From a checkpoint of a small mixture-of-experts model trained on Wikipedia.
Size: width 128, vocabulary 2048, 15.3M parameters.
Below are experts of layer 4 (counted from 0) of a mixture-of-experts language model. Rows are named up (a neuron's input weights, with its number) and show model dimensions 0-127. Each number is 50 + 15 x the weight over its row's rms, rounded and kept within 0 to 99.
Before each expert's rows: a language model's description of what the expert responds to. This comes from a sample of Wikipedia text that the model never trained on.

# expert 4
What it handles: Single capital letters, digits and accented or Thai characters starting names or words, such as E, O, D, Al, ó, sub.
up0:50 25 29 50 32 61 47 58 58 48 59 34 50 61 43 63 40 55 25 51 41 55 46 36 49 52 56 21 78 41 55 62 63 30 61 33 36 60 37 50 79 54 54 51 35 55 51 69 32 30 54 27 55 46 66 51 53 49 21 54 41 35 68 43 78 73 33 51 80 61 17 22 63 68 29 55 69 48 65 37 38 44 69 29 61 40 13 41 70 25 52 46 73 75 43 57 62 55 33 31 45 60 36 58 43 48 34 56 52 47 34 37 37 68 49 47 07 67 56 55 63 24 39 39 45 63 62 38

# expert 38
What it handles: Suffix pieces that finish a word after a stem fragment, like -ost in almost, -ided, -ized, -es, -ing.
up7:48 29 54 54 85 31 57 64 58 51 44 64 52 49 34 67 38 89 58 62 57 34 50 75 41 61 57 54 52 54 64 42 49 60 54 75 49 46 63 58 49 57 23 68 44 28 56 38 40 73 68 12 49 09 39 58 55 78 25 47 33 37 69 89 71 67 59 36 56 56 71 56 55 41 61 45 44 29 48 48 57 45 31 38 23 71 67 42 45 48 47 48 60 68 33 43 46 45 72 20 63 56 58 63 43 78 59 31 53 80 49 33 64 42 49 50 67 76 55 34 45 53 41 52 50 41 65 57

# expert 2
What it handles: Prepositions and linking words after verbs or participles, mostly before an article, such as with, by, in, from, ab(oard).
up7:41 45 47 40 50 36 11 39 59 65 49 56 70 57 60 33 41 58 38 54 46 47 61 36 56 48 52 73 53 44 51 41 54 55 60 59 41 54 67 44 41 58 29 60 55 45 63 53 69 19 39 46 35 42 63 45 51 76 47 53 52 52 42 64 60 49 56 56 49 29 43 55 40 63 63 23 41 72 90 41 24 29 39 40 36 50 35 47 64 67 92 31 76 57 78 39 66 21 35 53 51 50 64 66 18 48 85 37 43 48 43 55 60 71 44 25 60 48 37 55 74 56 59 79 81 32 72 26

# expert 47
What it handles: Thousands commas, pipes, semicolons and decimal points right after digits in statistical tables, plus million, percent signs and Australia.
up0:49 70 40 39 51 33 53 18 53 50 47 38 58 68 38 38 75 37 29 81 53 20 29 65 65 31 78 25 58 42 45 48 51 57 52 68 45 51 53 43 78 53 40 46 57 63 62 65 38 36 84 60 59 23 51 44 21 70 18 54 51 47 58 54 68 54 74 65 52 44 45 42 63 36 49 48 58 67 59 55 64 44 60 61 38 35 31 73 54 61 68 53 08 69 62 55 56 45 48 63 20 54 33 63 36 54 42 56 48 75 32 26 48 50 38 29 82 40 45 67 56 34 36 57 70 51 68 45

# expert 33
What it handles: Numbers around 38–45 in statistics tables, en dashes, plus and minus signs, and "et" in taxonomic authorities like Li et al.
up0:42 22 44 46 64 59 56 57 54 72 78 65 77 32 34 35 26 55 14 67 43 52 29 60 76 54 57 43 73 49 24 39 54 49 57 40 50 71 38 35 51 73 52 24 41 50 58 53 48 41 51 48 45 61 72 49 55 77 66 28 39 52 66 48 40 41 73 72 41 58 37 25 26 52 39 59 32 51 73 53 79 40 29 57 48 79 36 35 49 52 64 42 54 47 44 56 73 17 49 90 51 52 41 53 49 62 42 62 62 63 75 55 32 44 59 55 47 62 60 39 52 68 09 57 53 45 40 58

# expert 36
What it handles: The article al in Arabic names like Ibn al-Qalanisi, et al., the openings cor, rece, inc, and Cyrillic or Devanagari byte fragments.
up1:49 73 28 62 61 76 18 72 56 56 27 31 40 39 66 04 80 67 44 65 48 55 53 29 30 68 22 70 53 57 49 48 47 54 37 62 40 62 39 46 49 65 46 43 63 21 77 50 59 50 52 48 58 70 48 54 25 39 31 73 60 44 61 47 54 59 58 50 72 61 64 30 46 55 55 45 40 56 54 23 40 48 32 35 52 45 46 46 48 23 55 26 66 74 41 35 36 33 47 35 69 67 66 26 55 78 46 33 51 37 64 44 49 95 49 37 43 46 37 38 67 51 44 67 44 41 52 58

# expert 16
What it handles: Word-final inflectional and derivational endings completing verbs and nouns in running prose, such as ed, ing, ated, ised, ility.
up7:24 52 62 58 47 67 52 57 27 53 70 70 40 61 58 49 48 46 65 46 28 18 38 69 76 54 24 43 54 66 44 47 48 44 45 58 52 62 68 36 35 71 51 49 10 45 54 38 64 68 47 35 35 57 50 27 47 26 16 30 61 29 65 59 44 74 60 53 30 46 42 54 61 16 37 52 50 34 58 50 68 54 59 52 54 59 69 48 59 76 39 47 37 70 56 62 36 61 71 62 15 58 70 47 44 39 38 64 32 13 48 44 50 56 47 58 47 49 36 62 69 51 26 43 43 99 53 46

# expert 27
What it handles: Century digits 19 in dates after month names, and two-digit numbers 41–47 in tables, chart positions and counts.
up0:71 46 69 57 59 56 24 73 50 56 59 39 36 49 34 54 64 64 49 65 55 57 30 59 99 43 36 47 45 64 55 26 54 64 75 18 64 50 48 61 65 56 79 53 32 47 68 62 65 44 56 50 51 53 67 52 87 50 62 58 46 57 38 43 33 39 52 63 37 42 54 57 44 65 76 34 49 49 55 55 78 72 63 61 75 30 58 36 28 56 93 48 16 70 39 90 48 68 47 35 50 49 28 30 52 46 49 64 66 49 41 57 67 46 51 70 51 45 42 38 42 56 42 57 56 43 33 44

# expert 28
What it handles: Line breaks ending infobox or taxonomy list items, periods, degree signs, and two-digit numbers inside tables and climate data, such as 69, °N.
up1:48 54 39 86 65 66 77 90 59 61 62 48 60 60 64 60 62 41 40 66 44 64 68 64 47 57 44 26 32 35 46 28 46 42 72 59 23 63 58 11 46 28 56 69 50 43 44 64 33 47 42 45 40 38 53 31 58 34 63 48 61 14 50 52 62 47 56 58 50 43 74 56 48 64 28 00 64 36 81 45 42 36 68 63 69 56 63 44 57 55 64 53 65 42 46 47 50 64 76 65 44 65 48 50 32 62 45 76 36 38 54 24 68 54 38 46 67 47 54 65 38 41 42 42 24 60 44 47

# expert 1
What it handles: Mostly "and", "&", "by", "for" joining names, places or items, plus capital-letter pieces inside names such as Red Sox, Wolfsburg.
up0:53 49 40 75 41 49 37 51 58 70 53 43 60 70 44 55 60 58 32 56 46 54 58 46 42 70 59 47 51 38 46 49 57 37 44 52 50 45 36 53 44 58 54 67 39 59 78 94 58 49 49 52 55 41 63 59 48 60 66 50 52 63 64 52 49 33 57 64 49 63 76 64 60 30 57 55 32 67 76 62 00 48 70 74 50 57 50 33 56 32 51 47 66 72 63 43 33 13 65 68 28 69 43 37 83 65 36 39 65 63 32 42 48 71 27 36 18 72 28 23 73 47 45 75 60 29 35 59

# expert 60
What it handles: Commas after place names or nouns in lists of countries, villages or metals, plus mid-word pieces in foreign names.
up1:49 17 26 66 69 72 32 46 68 57 40 50 46 52 41 68 43 58 63 32 17 51 25 48 51 53 51 43 40 45 27 44 74 48 44 59 37 11 34 43 41 64 34 49 24 47 75 53 83 51 60 39 70 36 48 55 36 55 52 36 75 45 35 22 45 54 32 44 64 48 61 48 63 61 15 25 51 53 82 42 61 69 69 67 44 50 30 56 43 73 53 24 36 41 58 56 68 69 60 64 59 46 23 54 45 26 75 33 40 61 63 45 68 32 27 46 46 57 50 62 53 31 41 46 53 43 46 41

# expert 46
What it handles: Small numbers in counted sequences and score tables, like 16, 11, 4, 84, especially after pipes or semicolons, plus h.
up0:61 49 54 60 50 34 47 60 35 19 45 31 28 59 63 63 39 88 25 37 63 60 10 34 39 48 51 34 43 28 54 51 40 34 61 81 37 32 37 44 42 55 52 58 39 57 51 75 40 65 65 75 43 27 72 74 31 44 51 65 56 42 72 45 58 60 45 70 44 49 65 26 57 63 35 57 45 66 32 42 28 47 45 63 46 52 41 32 54 56 65 45 73 27 33 86 59 67 49 36 21 60 44 35 39 43 66 69 45 50 23 57 47 45 34 76 50 32 49 39 45 61 39 33 25 36 29 57